config = dict(
    num_hidden_layers=11,
    hidden_size=96,
    n_experts=64,
    experts_per_token=2,
    d_expert=96,
    d_shared_expert=0,
    hidden_act='bilinear',
    moe_layers=[2, 3, 4, 5, 6, 7, 8, 9, 10],
    router_score='sigmoid',
    normalize_top_k=True,
    routed_scale=1.0,
    balance_loss=0.00209,
    balance_bias=True,
    init_std_router=0.013,
    lr_router=0.000983,
    vocab_size=16384,
    norm='rmsnorm',
    norm_eps=1e-06,
    tie_word_embeddings=False,
    optimizer='soap_variant',
    learning_rate=0.0104,
    beta1=0.95,
    beta2=0.99,
    batch_tokens=131072,
    max_seq_len=1024,
    train_tokens=431600000,
    max_steps=3293,
    dataset='wikipedia_en',
)
Below are experts of layer 5 (counted from 0) of a mixture-of-experts language model. Rows are named router (the router's row for the expert), gate (a neuron's input weights, with its number), up (a neuron's input weights, with its number) and show model dimensions 0-95. Each number is 128 + 32 x the weight over its row's rms, rounded and kept within 0 to 255. Numbers have three digits each.
After each expert's rows: a language model's description of what the expert responds to. This comes from a sample of Wikipedia text that the model never trained on.

# expert 29
router:165118126126096111164114123124099186113110115114095161115106145095163185078150105154148118200102086101063072131128145117160169123075109138105117162131149026133116166120128185147115121134157151133119103078057087101165127164112118143178141185085068105155131139121162160094098111107158155147
gate0:145158156079059181126145123138089084179051143118116104197127139082170121150145137092106139113184127099088134175090147125120072135134134113163150166109161133110170156111106092092097132181145151093158108150124142126195107077110093150130093132120090202104142151079131073099101089166134117130
up0:120126109104064172177122138114179140192121150137103125085166118143104149089151081117165104130160103131138116160102147126085066136169127123120179144154097052092145135154182117195096131152167144173184105143095082138143127072168184164123133135123083098063058127109142132109129161162142105143
gate1:142095149111128081148100106092065118097132112078073092141120110111156129163141116141142071090114175162134081175075047184128129112155105121175095172176152144140115103117127126092141122097123117074124164094199117161105130168175160135120117124121181142128103078205125095177165159136135164122
up1:074136198179125114148131124124115112148152114186158028087151080163125122087099156149105138144108082105121120086140121135169108129177124166147117187118163123142131150117117163175127123130135166109125135115055116092109153160069179209159165070093119083085136137106145163099144144091150106131
List and clause punctuation. Separators between items in lists, credits and score lines: dashes, semicolons, commas, pipes, such as – in asides, ; after percentages.

# expert 6
router:171110157155166130140127105071089144159093116086109138153105118094138171100140052114101079167121111119091077114165138159167138103132131174107151155188114107136116117106149205173125104099191111122168136102108103051138129140145083123138099154107085083116105182177189181155118164137155146161
gate3:181177136131151058107138151080057159172164108080142149089143117071182109118199139139135111120115113143117157133132157152132135108128091153141108078142153188102140108152096164117080098065141095040164100160152129108164134102088176117120113094146079165123131163137144101135167164124166095159
up3:144175156107115137089111078087111156116170162057117158148173110145030164149116122146123127080089078129074126098155132134153157139082151147124131146147093148113122174099130120121169097045117148103111126119119096129101069160187126139187098096160121141193142149112108201166153155115117147127
gate4:128112150140151131100148084197141091148097141080153210137137171081112124113125091171127139058160114121077091186112189123098101089113148106118130116130162123115154100082096118181128095163189186135131145119150139112145153126120063142216099097126131145139106090154150091091128137197129100127
up4:110063089090178090179106146122135117167143095159129052192154112129147141127127090113139144140139155092143187105155146174159167130189113135125148174111112132142034106159127168167137139100127100110173135092081077142146125133144181107119164076124077113175133136132126128157177119149172189142
Non-first digits in tables. Later digits of multi-digit numbers in tables and route names, such as scores, tallies and highway numbers, e.g. Highway 8|7, 13|6, 0–|6.

# expert 21
router:179081145158151203146127156145118132116117147090127209123109194125140106138177078187182117179116128084127070150164135139154123123130114127136162121146146106141103133188130199181161171091096151122141182134110113077209139166139131129095131145105108070176112143144125118128125154175166129118
gate0:122138033088094069148120166126099118112163191112102141091132136146085125114127074134095134174080111104128193170141155098121161137147186160062103147113160102075114135078149128062124110063142107161160108145157173108129121174094131132132137143134090137167089134120105103115095085163073160124
up0:090101080064157125131106109128170083111089157075072113119151158133137149096142106134077094131170154135089170144082107167127151123157147178083152190174161134168141136112111172063157097136145083120137132120179134099152099123073088127113127059124134150168069151112087154194135099145085141129
gate1:163164191109152103118114106055145162110177163141107115148135153126111091065098090131166092140102203159130122131133127170105144088162158204160094146121149080115118140097115128125135137098133102146144130124095091164101168193184156128148155176123159158106085167166110102186137077075087157118
up1:142084106108123087182114113183132112115052134133119112146104118130157185213159162128130163185106101101117094105179102070138145133102130155137159134086122139134159157128147126158078140155156214181146141125099132124082069111098154133072126043138150069128119119096129161141135163122083134119
Preposition "of". Mainly "of" after nouns like part, member, University, terms, plus in, for, about, among, regarding, usually followed by the or a.

# expert 58
router:143142136148125173146077140068129133112136119096076171162085130128132179124168111119147100149108133126129068124162145098169154115089065201114071149123117079163101172115141174176095137141175117108122105076134118103194190157154132101116110177162112074122087153071146151150092179142160121101
gate0:106106107146221150126119181166146102137084123162134115138138168075161112130091137132098107092162087159082077095162169116096122124132155165150101135094174133150150117067135109133148092170084143113102158172128138089132087147110109099118125042132100132160134142124215132070170140143129093196
up0:073107141077134120119118119060100167125136125107150138090170053104143165174063129094158111118130177173088134132128152053147152111119204130147168099132114135112169139098115113163190144115128135140094186164103121138174155161123110090117071090075138179159173136152161156144158120125162101163
gate1:092158047152101134205139122096148127116096151131178124185158135159156119135090150099202152099113108136140101105108126116127132133152174137148158106121154088129151176149109142170111164133248104149142130122147120113159139130111067147158145126126099138144156132154210136138171153174054164145
up1:100139085105161121199129156090127124084152132153077144185085130171121101121065128168122125076088137102161161064149109111172140139143097139083154107081142120174141143182092165126110160141157112082158137146180123118119157115125137108174085186149170129114172100179206135117147110121102133194
Infinitive to, modals. Infinitive to before a verb, plus modals and negation such as would, can, may, not, in narrative sentences.

# expert 36
router:202170125139146113143145121107125168134125125123069220118087168096147159138162076104117083187159133115095099165167086114197125159108057116183129114148140102174117166135094159158141119158155166109173126075098111090138154151134097137190156181123129094159143155106144126132107115131138188137
gate0:137133127111105171117169124147133120127149157119169129115108097180152118096111164186125135071117060135134107102144140152095162138103217200128087126114106156099154143116152166153091129142135208060082115166145161147136166166137170104065145109082131178122095153136125094158153211121130157109
up0:107105107078118168182150061182134148141168126127024134147170130155135144077138081197170142117120119126154077113054083130108087136140135153108109126122093107157135142136128106146130076113086145178112105074116078137161109134122121091200159081146128153152071130088112122131138119113147170159
gate1:111153178095101172073190107153149098116150139129123142108155130120144161124118137132124094151061099166123130114126144098150187217158068113127111105122127114113126108155140078119098103172182112135169118104187180142180056162106067142169090128124096095126112076070126159124083131122124077156
up1:056102118141126103056129113159135059106121136178145123160203125112096124140134115138146106147136106115120147082136155117067154099158151101136118145134064072150110134127157174055075133034115143178135071145108149129113122149173157116164126101104143108133137145107159189151122082071151140099
Word-initial fragments. First piece of a split word, often scientific or formal vocabulary, like sol|uble, mamm|ary, C|ult|ivation, domin|ate.

# expert 17
router:152091154162135121140161133095139163107107155099094187104084165162135147170162090115155090146158159130099122125122128161170166095147065134156082123149173118159124144135119169168180084155120136042154155069070053084129128164130112109153128160150120094109159131119177163166132140135185196110
gate3:094119195143144153026167113116105058106118125150157132125149089129108092089190144146053139111125100159131160152133074121166109113139142145161100147174111141170133177098059134137149179105084161144117207119113122173149139116126107101107107117137171117116175154145125121040126119130157124127
up3:185147171094105126210132114106160080120141167063124126126092205103110146177131076129137135113154117072167118151147104120132055168111119160159124139078093156124131144127114134107088054122150123050189113185162151072151107104103134151110124100171142097154123146152103143124119129165081135125
gate4:123077139134128103114034105151102086125102128104085173082192171104086105101078128068166145158118173082144111150135124088140151133166162164089182132136125144089139134117102100128165074107142104181170113113114153139184093120166131095111090087124126105125082152117141160105094199089099099159
up4:170156150130117123158106084105130145111091139163181137181112114124149177178092074137109185169104124107132130154110146134167112125127146099130179124104063131124109131145169124191069156131142091137156111132102112117130112168050098147083074094113127093149148063086081090108096161156053161174
Domain modifier nouns. Nouns and adjectives naming a field or domain, often after a/the/for and modifying another noun: high, public, television, football, water, agriculture.

# expert 9
router:180104145071134125132136114113138129124112105125087170109116180134169182134181110158144134168132130087075132145175158084144101118146044140125130123106183089127133134173105143120130124121118121104108148121127059097141168134108105150101130203143065073149066169140200159149047164125124116093
gate0:122117156137139163123179149122208123109126166110122189118090084201073093164074114083114151132112128147153156083125089149106174111124094116156159073115110135129191051195093135149125120140143115092130180131176144175143134103125198121131120125126064096148143163151113158137152151144117079149
up0:171105200165141157142137193138095114114138150186119145090122117157154125093101123132117130157154175126088106092175131114115137114134057111163157074109082088111101078163114090133141140089179134081152130118184121143085172140127171141156108116171106076141198177140147132154149213088107104120
gate1:167101097102114132163124104188147149130205080116119197111120120102102119144093096129070108111154157141173121130155135126137148213174127090154098171122087127132090119031093160111146158126179151130104100080114186127109164123149152120119105121092098120079111083123147139114191092134188108134
up1:085107182182133136142161137044157129086096150160149095075105173162142161134099114127174139104121061166134086149141091112132148121142149077129167153119177109071143128150165161207118169148082109131108148132112098056127111124099160128098147114149150173140155182179105082110071135129106135109
Sentence-ending periods. Periods and other end punctuation closing sentences or list items, plus decimal points in numbers and table cells, such as 26.5 and 28.38.

# expert 35
router:111125152175114160142116102077141176156096142099102106101093128127149153104169104099107136190152136142126127161181135123132140105085049138136150162109143109169145150156130171180155095132120094092078113130070091113157138090159093155147112140117049109182134142134143120170068170106192207172
gate0:130085140055185128054104138163110130106146113157097142106172098132096124134160133143107122189123143196158147118147142157079158138136145129120149147126150134138100128135126114122145118101142134146040171139124025144093148166206193144141089135144093148125186188081152126088160125115152100125
up0:187142119155105100113132098088138154119131139146149181171137087134105161118159133168109122111187114186104107148099099180130110157090160084080140135156109179122134115148192132117143121103123152125055094157130128108142164219083140093134157123143094210097112160095199128198127135157106145144
gate1:077114153100107186114096151091139104180162124121099126073156133064083109169092125145131091173148170117125145156113139098150072154133138105136112101143092133137206100086062138108158143199167087133110184150162170127067110093171131099115136132139144059166087162093136133148098119110167118152
up1:127110148068202092158103117161126062129177129133126161134125146144179135128130114062096074077110166123197158075080084126156136108152155124125079149102135086141173104122121105127112115177215148143145100147092145122159125160157150134120094131177181169120100152102098138120166163112136066097
Role and institution nouns. Head nouns for people's roles and organizations after the/a/his: director, member, president, player, institution, album, village, often followed by of.

# expert 52
router:159091157180138162192103130133133177113122095163103169160097126123149152068161085133166062136106146113067101128172147150121143121125048154098096113141127111175078150107055140145117146121112134112157115110118082091139147138159115165157108164112073077157094156085176152097082104126131201139
gate0:085110139119142087121156142161084118178084152126106150092095101120120141067160113121118159083097169149097140117125103151154089088085115128118095157125119142138116133224140141130154129116139109054139119114158090164114179086036085107126107131141174101127146178233165134104130157082152115135
up0:130173066141122086178170110180189116188138137067137129109111152135138106101133172135175158147133098081176131159156135127125106139080098113129124159126145183150148128126105116115122078146110123100114161082121116188132108072120156123078105066134164163119146178112144124156106160030100177075
gate1:204215060153107112161142132120105081124090139172119072117150109119111121083137157104110091164079069125134082152129066124100094094127138179137108146105116112118106138183121132151169092078140114135157101122137089164103149182134123075200146093090116160106129119193098140150133139154146124085
up1:131113106120043165093105080169141110178122129095146146143112101094102100135129123059066163126139027147117119134086147133161091155120134162148133165138101136105126101167155162160144150119158155091167100136091118131100103128161146139121165093127161134126117084072137063170205191174145140157
Clause-linking conjunctions. Conjunctions and prepositions starting clauses after commas or periods, such as as, after, when, where, while, for.

# expert 18
router:165107153147159147138084123117125122154122171120165126117145153147123221123152075107148067196108144114116158132168161159125128136138106161126058117138142109152109156125109164152146122153126160081101084110098083035153181123134075137164089168117109119149121141148198100130080085129185161076
gate3:101129124142078156148126119050111094161108128153074124123136118134145095155184154121136163111132146134121165082138059117073105132117168095106206147127161110140121149056125115127139126193058182165116085102146155107121121184127170136096150078061093143131106180112118078130150124065131139116
up3:097147148131115098145078132088120123119188146126148108095156126154137101104139085173090126130069167095147091138168109130091099095156125162117124110067149185103099121180166197060096198133107140146054157141122109131092187173185082102133135079090150111170125123129118121103150131186119107148
gate4:153140155157155150167117114115151099140126163127098092111128129135131133069196154165097131114126144107103150103052110119111109105108109157099074180149125155135106102146152127111110161154139081113145079126158076090048108162193092136187165155125124137125119140068130119116220103130148061198
up4:127107165128144173125069094163093126120142202114108048109165133147128124089098129169113135149179137029093160096163103091103188119104167136164051158130138106145120148144160106087161149159116107117086100179146167066130083120097117162155133137078097141120125102133158118150147094135099165141
Year last digits. Final digits of years, especially the fourth digit after 199/200/201, like 199|3 or 201|1, plus century, ago, billion.

# expert 50
router:155134149149170167153145155112128141132180110122086166145120165128164163119130101101128086173146131062070074150133092149144198146101076178106120089155140101157115155161139149149101141134124135074168161062116101061155149129188076094116132166145107101176180130136194160144134164179128146118
gate3:110119089140105120183159202092008135124128131162146182050130145118052075138130112103103152128142112102125174141117108174155143106112079131128115152168180119143136128098183151123109160137136144163165126138118046198128094154144118130145126115125097129108165143145138052114122120131117109130
up3:142170120190116123151194173123066143136115132162152169083140167124044099106142126126065157122144096086158124156055103138167141132136092156136122106122150144124112136078124168105141161177116183098114141130161077103114040155130113106146155157180141157108117112104166172137084070161116120100
gate4:175120159035113145159115138137120128133139145145116145169124113141130102145091058101161141109184162125129168094133162076163109100150175096130131122130099153145100101127168197038115100164145125110112180168097112128166111162086149082124159122179162079141073138134133156051133124158083157119
up4:126123114162141137092148100120128136171139111153133160091154161139130180125155159119125112116088149089054118128086098177106163118098105191105120194154127082137135145129094106156109169131124066157157121145178171196148112048133157093144130152076160130150177085083186168183081113148122172128
Numbers and quantifiers. Spelled-out numbers and quantifier words before nouns, such as two, three, all, more, most, other, each, many.

# expert 19
router:172143109149157120154097061082120146105095113142070131119121136130180156119154094131133129160105165066119112149178129145153152156123079152145109160127129085183126135171103157203160163099130172110135160190104130091157154131167148130192128196110074086214142106134137143111069114120164125144
gate0:172171167197070094125136176113051095174113085123116133086173102110076151105072098183146097139115180141127143140135138122204191128145149148120083152101102160136136138110110081109107112119114144108153108113123116125133080124186107198148112145182156119121120142151144175178154173132124127081
up0:128120136160178126148174125118121142136099148087098143157184120121106090102123185122133143083106133099151162116139096121153130108156165209122088144134166055156149119128123145173071093075176076153145109136211084136143106137154170104187087090134173165060114159083147144153134139092138091129
gate1:147152166131113092128142117094140161099137161088108142081154052139136116132151037161120083111159123124079147106089158112099075133142161160096154099084122151097121185122126152105082123183098164151150120136174095111082118101160102140143087091105145073120061137084051122126172087142085156128
up1:084149146114136109134099119092102172104119181126128072140126132149133181165217076121143106145121134126119122071093153099158106129182145133104112079089067131117110178122115071170083110161101166096092151197112109154083142127172080121157124052147131086169144140111086136116159099182130159116
Infobox field colons. Colons ending infobox field labels like Complement:, Parent range:, Website:, plus linking words such as as, being, is.

# expert 47
router:158111150083110166137113091073131159127190080127079158142058149112159180110133089122124066188112143057100130126135142133121169123166103157144131148131141080170156160116115190190156128131123128077132113103073098072161099109140111156131133127106066085128141130139200113142117160151164179141
gate0:099063163085084152174166115131169119126154149113159084135135173094090091126098131137112124169060121162095131101142136133069201119166157156173156181141128119139137071123113161142186130119140114038129132124133182006156124107120129122135099143089151145128115133099107153116135115141155117119
up0:124094113088096161114151107134127155024155070141156091177064116080062092105096072136115106125065100119070138142142094161130153136119121153086152131105131169108174111118083122177130092084129128106141136159091135134169078098177130129134049118134127159104161087143127107121071144106123122144
gate1:143157169113130113184138124131095090156133136179134184088204143187154068135097110139068151097110110191060111134149148090131093093092121082091117097136094114112118102134162086111208074157104163141149184118140139174121186153125116139127136120148176142122140145123081117104166084117123174144
up1:111138153163108135162158152113157131137141201090146092097153165121184134135149108084083125116111127117166126159120206169124121174180108073165132084110141138121100142067165126106110121158158133127126106149104120069134175111070152054164178133114060079127131105169082060152162126127169134142
Possessives and sports stats. Possessive 's after names and organizations, plus sports and statistics words like League, Cup, season, matches, innings, average, %.

# expert 23
router:191149151142147124196138137110129185157130129130134166106112114115143118135204050113118103174145101145120075146144162152108142128100094127141086167181130081140097183124094182132154116188160114114115086105112103124228129138124090113136119138132134091207097110162175151114107130172130176095
gate3:183074129199141157154156152139129048124154110104126116124114143210147065110124086136133114123164090148103157137103193119096151099131098154117085120099147173133135126095139131074133116075091076138067115162148106158148147093157093149148137053131108104139120185094199090138151140113093118134
up3:156135172079141157112168158109082086101146111162126079081136114136119091074119105098133090157183131131185140139159126142197109136117143185168095119171148096147150153149108187114138132146169134123089100094142086132155116155140214106102130134190116096178111143127120078076053116082150090118
gate4:159095136126124162081141092115113151120099102115095106130112107097153104109205152130135134078111120149087097112120187153183131154147187088138147163125115178124115149141156132119112099163146129130164116095092001095113120163182111168120090154130206104123151146150119147146057162189153109120
up4:121154132145179139130095100149146140157101122138114094129075175175094168121153156161177095101095180123095186068097124089122122134137119088077131150083113180166087132153103135122163175068130115118111166123165092188131082124095185136088101161143053130091162138102136127114143084161142146060
Capital-letter word starts. Single capital letters, mostly the first piece of a split proper name, code or variable: T, I, B, M(asefield), J(ava), P(ithiviers).

# expert 37
router:158067175137117117181154078105170152159092146149094170084118117137146153091224059126152082163131101137091082121140127077152137120121090162142164108180153134153176153146114137102114149178153095083105162129074122070148157162099119133176121176112132095149126144164141122155131134156123191159
gate0:128171082120154108074176143083139097123186101078152158144076144103111128077093173146163142146146115158079169133164059160107135113176169147073127112117106100157083182091181161116177118101106184119142100166187177088140104114142094148163126116078152154154127150123090145103138155117126143091
up0:130210120093130133102122112177100114201092093084144108146107097141143162116136165098091176109106143159127112157166137198130142160128153099094161113113141101129175188091125176099065128111112199154071100139073165103165062112113130135116158107121109182117109121083137125129132162150109062106
gate1:147103163110105113145107103084119108100098140155143098126123095159128147132143105096083200130157124124127158100097099118121072114119093137147197186104156071237100124098095136133120151081161125117106154117152115214137105122149197147101129145137066120178119134188129134156079124107168164088
up1:156144165106177162083146133113171096093086122150159119125156084113098119163127095083056187108088099119135164149125126121102074144125109154146098161067148113163084143119139124157115101049167107129094131121122106138145142125130202118141132102157081106151122116186131088140058143038088158093
Digits in long numbers. Digits continuing long numeric strings in tables, ISBNs, page ranges, coordinates and decimals, such as 523-556, 0.784, table columns.

# expert 49
router:153164144137162148097091098096114159164084063102120165080139134141130178112237076097139124168097143070103118136134066057138181118095118120102158162122148105142149140138134191120129128136099135138119145083081109087162124145186137123119116149121107133124130125148146146102080175120222143150
gate3:121143097094151144125142097138140183194101124164104145097119140141140180135138158069122148151155171127132162161082072167085174150071147125078181119121110066161106135136203138133104135089119136174102171108091146094161159168109128073155152170153109122128182133128221132147164090102122137115
up3:152130094137161129154078183144104148122169185196131115114118130176099114114133114124132084136103095121157122146089102090105136086095106136147134156084073100103166118227135140178107146093089159156105111134153113139127184073141178073108167174124068103171133102131134122204119137117098122074
gate4:157174093164080097128122167132194135171091095076154146157127111131167154108078121134118114096083130142163092145134152098074144221134109117088123063106131174123092158121122187151130133147196136170125115108124144105194101118077125161109113099140162121129133096174073170168130099164175120133
up4:112090089178154126147154091140131138108147129068124117162154135133090142167091081124146121132131175123150174119060171100145117123086144087158133163060071135144135134099120209137129130119174171209090113106168058135155092075123114111109102111107152069168144121080166094087119107155115112155
Year digits. Digits inside four-digit years and decades after in or a date, such as 1802, 1980, 2010s, and some measurements.

# expert 10
router:171161182088117120217044121115130155119128119082104193155117171102126149112156095092138148164119129107125093141144152144106154133112072184105121123132129143140183146148093151155099148105112158091118174105066098069153140101148108142096104172116083095178141160132210085124094138167144156144
gate0:179172148132144103119116081131136128164149119137154182087132117130078113170105126136114109203104150139102138146106144141147211149125140147146128095084167181098146154149144093144025191096165174121148167090099093106111123130135144158108083132161143108137091080100083114168149159077067107099
up0:097129141086157101172140089139189160110139174077103116124118074147098096040096107160200144089106175128105157116145174117163129146164086142171136151144140176058123146087135115131093142125116121093153182128119173110123069105126110153102105128115142062189129156165144113152097135191128160111
gate1:146126138124137109120175189143054163114103094113150126112096138092133154136146142120102158107145127135106092153082106101116106147134064190098070173054135088158125158183125100197093148104067130150126109113167094139203105156078111156141133122148153134143122108110096064126122177149088155064
up1:184099146114121137142066172179119083128140165045136107124140149133111113163129157128125110184140194168141133137113112110081098165161155115150081134147141168084131119140122176170170136078182146142130149147165139145091105081134125179068096205122126127146132170140162102103140172156103207105
Ordinals and superlatives. Ordinal words and suffixes after numbers or articles, such as first, second, 19th, 1st, largest, often before century or place.

# expert 2
router:161152192120142116142101114133125170096081076091149159113108105105170205107169136143108114177092169122091101100215153138128160098156093130144145083172130074122104141180134192157093112146186142131114166143090105129158123132145136128140105154121127088179136190085203131143134147144175162131
gate3:073155166114120145125150166102146142109171088069146133119130118129132170141149113143140062092105163113142083118154154240133131154152150157119136178174150134139127087049164100139115129153118143131161132144132160109160162120117136080116116157099223051158133116199124132117083107123149161102
up3:108149095144103142125148100098133062151130104165111114113178138116130126114064111092186113090111128120120111174117098082175060104057107113126124127139148138111109134177064101146121162138157137158158069139113108125078093164182094091074126089117123202157101088161107096172143149200115164105
gate4:150182196137125119098085134126076176104105106112173147099139124108140149140154132093100144133141091063124067179090150109189087180130140140138144142154168179073115127163153165159179132177135151153174157176139134154130140151103137190103100092129072087083174127131100091150076169112148133148
up4:135125160096123140119181143167134173098080159128153129108129099199097179101159098171104121149135064126103140147119128120190078123110129179162114160134116179136075111134129133160138146149125122106176129136117136068137124068138196189174183143138117106113102072045102159155162107144096165089
Table cell separators. Pipe separators between cells in the middle of wiki table rows, mostly after numbers, plus semicolons separating scores or dashes in lists.

# expert 8
router:186166116115146140199095112101133136135121124104125149115105082116170128125197056114154121177114119104079091115191123101140102121115109130107119157165145114153094192182105168157156093118197134129129135078098096099165129129153102155193144200137078104168123166114160125151094117146155185092
gate0:114144153111162129134150133153178149122149153100111144136119142136125118110125124124115107138089096140156117125177207088141131153152106080140139153102203082149174135080094148114150118131147125191112130113113091097042115077143132100065060072120179123176120068174108171128141195120113124197
up0:178132141137146112127160158104170170130099148130129133184097108111108149182130100085119133069148194166047165105078119116093120089129121130116139144134092164135071108164122084165141222128133135135138140115123173095209104138100109108207080086132112121125126143141119107116076102178107101098
gate1:178141127085133134104045117109154118139155110130072151100147061148137140132125135135141141191172151103071133115179084093096068126147123115074114107129096149150127185185113147083118119123170111162116125172145135123144106086135144118134092147166099217149079179075139101170072093103141106111
up1:115101156129117109153146096083138151149113115115155117125174110132103148134165156114080140174107129129083111101146168129157144142124223126057094177182061130083081117192060139075114079155146107104112057139092123121173160169122153137163168126104171088128171162120145093147118108100107158111
Name-initial letters. Single letters or short pieces starting rare proper names or words, often capitals after a space, such as Gao, Maskinonge, Khedkar, lodging.

# expert 11
router:173133090173103101152109123067158157151143145120128153159106120110186158137120087093127109136140106100095135123125111159175155125096096155150128107148126092161148184123113179134136075101113136093124146125049094060143151135092116155130127225119097064195165129102195142162096157141106182164
gate0:134090139102146086145140142134164117123100157089152087090096129114134139057129137148072126129067131085110118154114120152102124126112094108181100116195052143147139094116143138191203145118102144093110132029178135184143130143115147130138115174116087112068171140136148178121182152178126113111
up0:134125188095069098135082147189149146140065076128085094182157141140121160158073140113139130102161166147077121115143153101100107097143150094137123132144096156146109173171154167139153121111115086083117080086176092067109117138136140125108164195133152149130196121157151121190091093151102092175
gate1:113119147139103140146117145121119144136099160179118120116146165119107105192156121174153111100168092136037163153183099118113089096154186138134130044066097149105152143126080078159118081117110088120136123069158141134169181108132099085085137156079125175101073105093088153089128111095147112152
up1:116088128095138150163106102095122133125146121136136144112082153150143132075136095166148126096130137132119089143105041157164163115165162118132177116137105103143097154097134106164144095151096146135178038087133143118117142127113106125135114179126136200176131135132071208120163135076227072091
Generic heading nouns. Generic nouns for a thing, format or document, often in table headers and section titles, such as version, system, model, List, Candidate.

# expert 55
router:153110114187154190203066083074108140094109118119102175129129138140156090081150097111141069167112109103101136104168089100119151146127096125151095122160123093163144168113121215164134088099109149097102130135082106080168139148175102158117114227130095121105133136088146153182111128131130120121
gate0:110133152124141215170102104118098166119158138089105130136079098147166025142195098083084082162120198157123089131156133170159104146111128132173176102135091128095162104137107080119153097107122138085130084114164109132126148121080106125108134107118164104085083094142126107163167139120072152085
up0:116156110157198179114123070115173185105134161128101155152144129108095132131122085117139090096112101085143166103165092087176173069192144146113097130060121137142131138142172120179111076167131087138128069108154120143139134168122146160178074089149101139188112187117160145149095093079120123127
gate1:139099109147118138122168077166058087104122060131118113126116109141133186194109128045092087097148132107136129103131116134107212145133110156152086096125082186137119113093172167119101159190142120128115171131109080087147157107093140131127141160179164081144103122101128082189137135119104098079
up1:146146154154121089115123121162102186159093149109116128060164149057141088087094158111091150091113144142107093118115110173114147126121136093104158193125190176148109058083175108119160099160164110123127161123124174111072199159119148163092133119091114141136114100098114068107067094091158155104
Plural noun endings. Plural suffixes and plural nouns ending a phrase before commas or of, such as defeats, operations, exports, years, members.

# expert 5
router:122101108191120168156101110098121128114111097122121139131092171049100190158177102116156088152129098086118111179139112133105142120137113141121076095161148115143093143150154184124168165184171117113089182116117098099135134150144117144183088208124042116164090133148145144162080167126101179099
gate0:150142034162085130088120137084147110152124122145112089152120178122076147095194146167147133153123097086127140058122065117126151123122157126148128110109109102108074105148125159131136124084131121091168123090175134179125090068174153173126140169163120181107123166135102197077095156160101150176
up0:175108095059174145165147115092123171134133158128170179118102098145188146147092122105128122145137099213122153168161114164149070146150154183111178125155117161177140126139137089154077154093117132170116141101131132126158162109064127085137141103123137061165098112159172075170159092110095086097
gate1:165165091096082104138137100101087114127131155104108144161112130074135118102198119127138185107131149127155173148128176120134142093160113113149054076116075092164098170179110164155151129136097109130203148178101072101081106114146159092113149091108131129129073085102117139074177148154071083119
up1:087084125189109153122083144154149147070169143148128091100138094101126156152090099147090074177131080137148089107162108172123148099084137172140186173125137125102138085101137138100114193084149101107068140076153164107142155139124092127178134165168097104140129186139114111182039103108146127121
Clause-linking conjunctions. Conjunctions and linking words joining clauses or list items in narrative prose, mostly and, also or, which, who, but, then, later.

# expert 25
router:165116122132103126139126074115101187109125116114082183079102167138161134168185075127151144155100112144049077083178157107158128128144118159147106144163141075162153163121061159190189132122155127111151141104082108077146081112159150151131135178101133116157147145090148135171068174152146145149
gate0:065155128133111102085199190110150184148088120128204167122127093118140150142146135143134150204108101096120151173133176077134151067150150150112117077205154153128131124186103081141104144105165125101158129151109122114135183109127110190123089067160128129108129132116139152132147113184145077114
up0:053085104083121088126065133115119107157140147229063157170145104153138146129174092166181152081120137170132129142127100142134139116168165125122113137199084093138127104112101139078148155180146154119122115110046167152100097143110107091114099166092128172119075114107142113127089125141111088107
gate1:138106154121110161114129134148094075104075120109163145162141069118161142198065149124107147164203090114140163089117088120084142110139084089134124123113091140149092092090106148128150156142114174131121167144057193111192113125113110159157106149161102169105087062094130191106129110106143077153
up1:108070149039138122131100128154111135068108148072102095117157141092123113131107138037144097158072144151135129129163099128124120093113150098105156131070143178161128098161149147162109112161150100118122221124140121067151142152109145161117158092103157104122158086171141164189160122090168109078
Range dashes and separators. En dashes and hyphens between numbers in year spans, docket numbers and codes, such as 2015–2016, 15-537, plus km, ±, minus.

# expert 28
router:109091152167115119191093077114133124148128107110053174136110164078185172129162138127154074146119099114097119128154122166132098139142088179153121143165134088103132172175118157199138062090131185079116147119062077072144115172108078147140102150143123105150136142146165164128078134162147154115
gate0:135143080134160096114145080159133131162168207104077144125138082178078164126130103115132141112095187168145104158118141130206158076129117129132155084129120168141098123214094093165092204126115118177157187151111122185103120124143146141099104098120074106145085142103085122115123145140093151103
up0:130109100118064186088122150115105117140147101151075160119134104163091162137129074108133178097159173124134145066153115138102154136145109142166140129202114103111152161109135152131127117101139105162164210101163162173129066163145174110102149148136151132132119161182123208155171102195073129169
gate1:085106105136159082108092109109147156080092110172137144167149102059129152123110137120122108092133141145110123123144156123090132143160153103129114128112175109027142182158101140163060141111161136118097172158119160154103130148115129111128144060144160126141036119196160089123093208193122129128
up1:088115133181181158102110155141118095060105140139171121146120139103184078082164100158145091145109127128136118075165189131135097081180126129145178146184177110149162138154110096161162124092129086088106122151074115118137083157163110122072143088152165130087148132201158137086127115187172112120
Closing marks, suffixes. Closing parentheses, quotes and brackets ending a term, plus noun-ending suffixes such as -ation, -ity, -ology, -ism.

# expert 61
router:155119133145095150129111119073091168086131142147115161150131120141118153098171059088163131155129112042120088114179097129196122153124070148153092152118121130156149143140108156165161085136146194113106158146084127063168150159096106117139127142172089129141108158091174113129083159151216187124
gate0:134147113103111152189085075138128140113139084134139085124116163098119113161089164200136162171099138145146141082095126147103156129101106159123144169139134125100060159077100129202099117085208126123172106120141135179068088124119078159147146135116170104150100131163144151071144066138118196130
up0:103189127106057144136145147189101114072104143156093151080185089142105148105129126114134156122139117133113115109151160084122067119162119211102165148131062072164121183200195166111190127147132129152112107134129160110171150076132152154120095124098133131078151114108145146092139126157154118168
gate1:130107118104102155175096109092141148138174087091119131166094133144134102106104166164078124119093132157099120105162119103231086115080121093179167155164118147126177128146123126156104190133173152104125048109147092115098141154119134092085069079154157073158122125100117186115125116072080119155
up1:138159154162029136157132149161134098056085128095152149168121135098103127191122095080128085156156157073133103104096077138133185159148170118056110069143163073127138112105105131086164086156136123169117177135134099151166092120078128132123123136140099132145131132144090125153166109147169183092
Infobox field labels. Field-label words in infoboxes and section headers, such as Location, Born, Coordinates, Preceded, Personal, plus the invisible BOM character.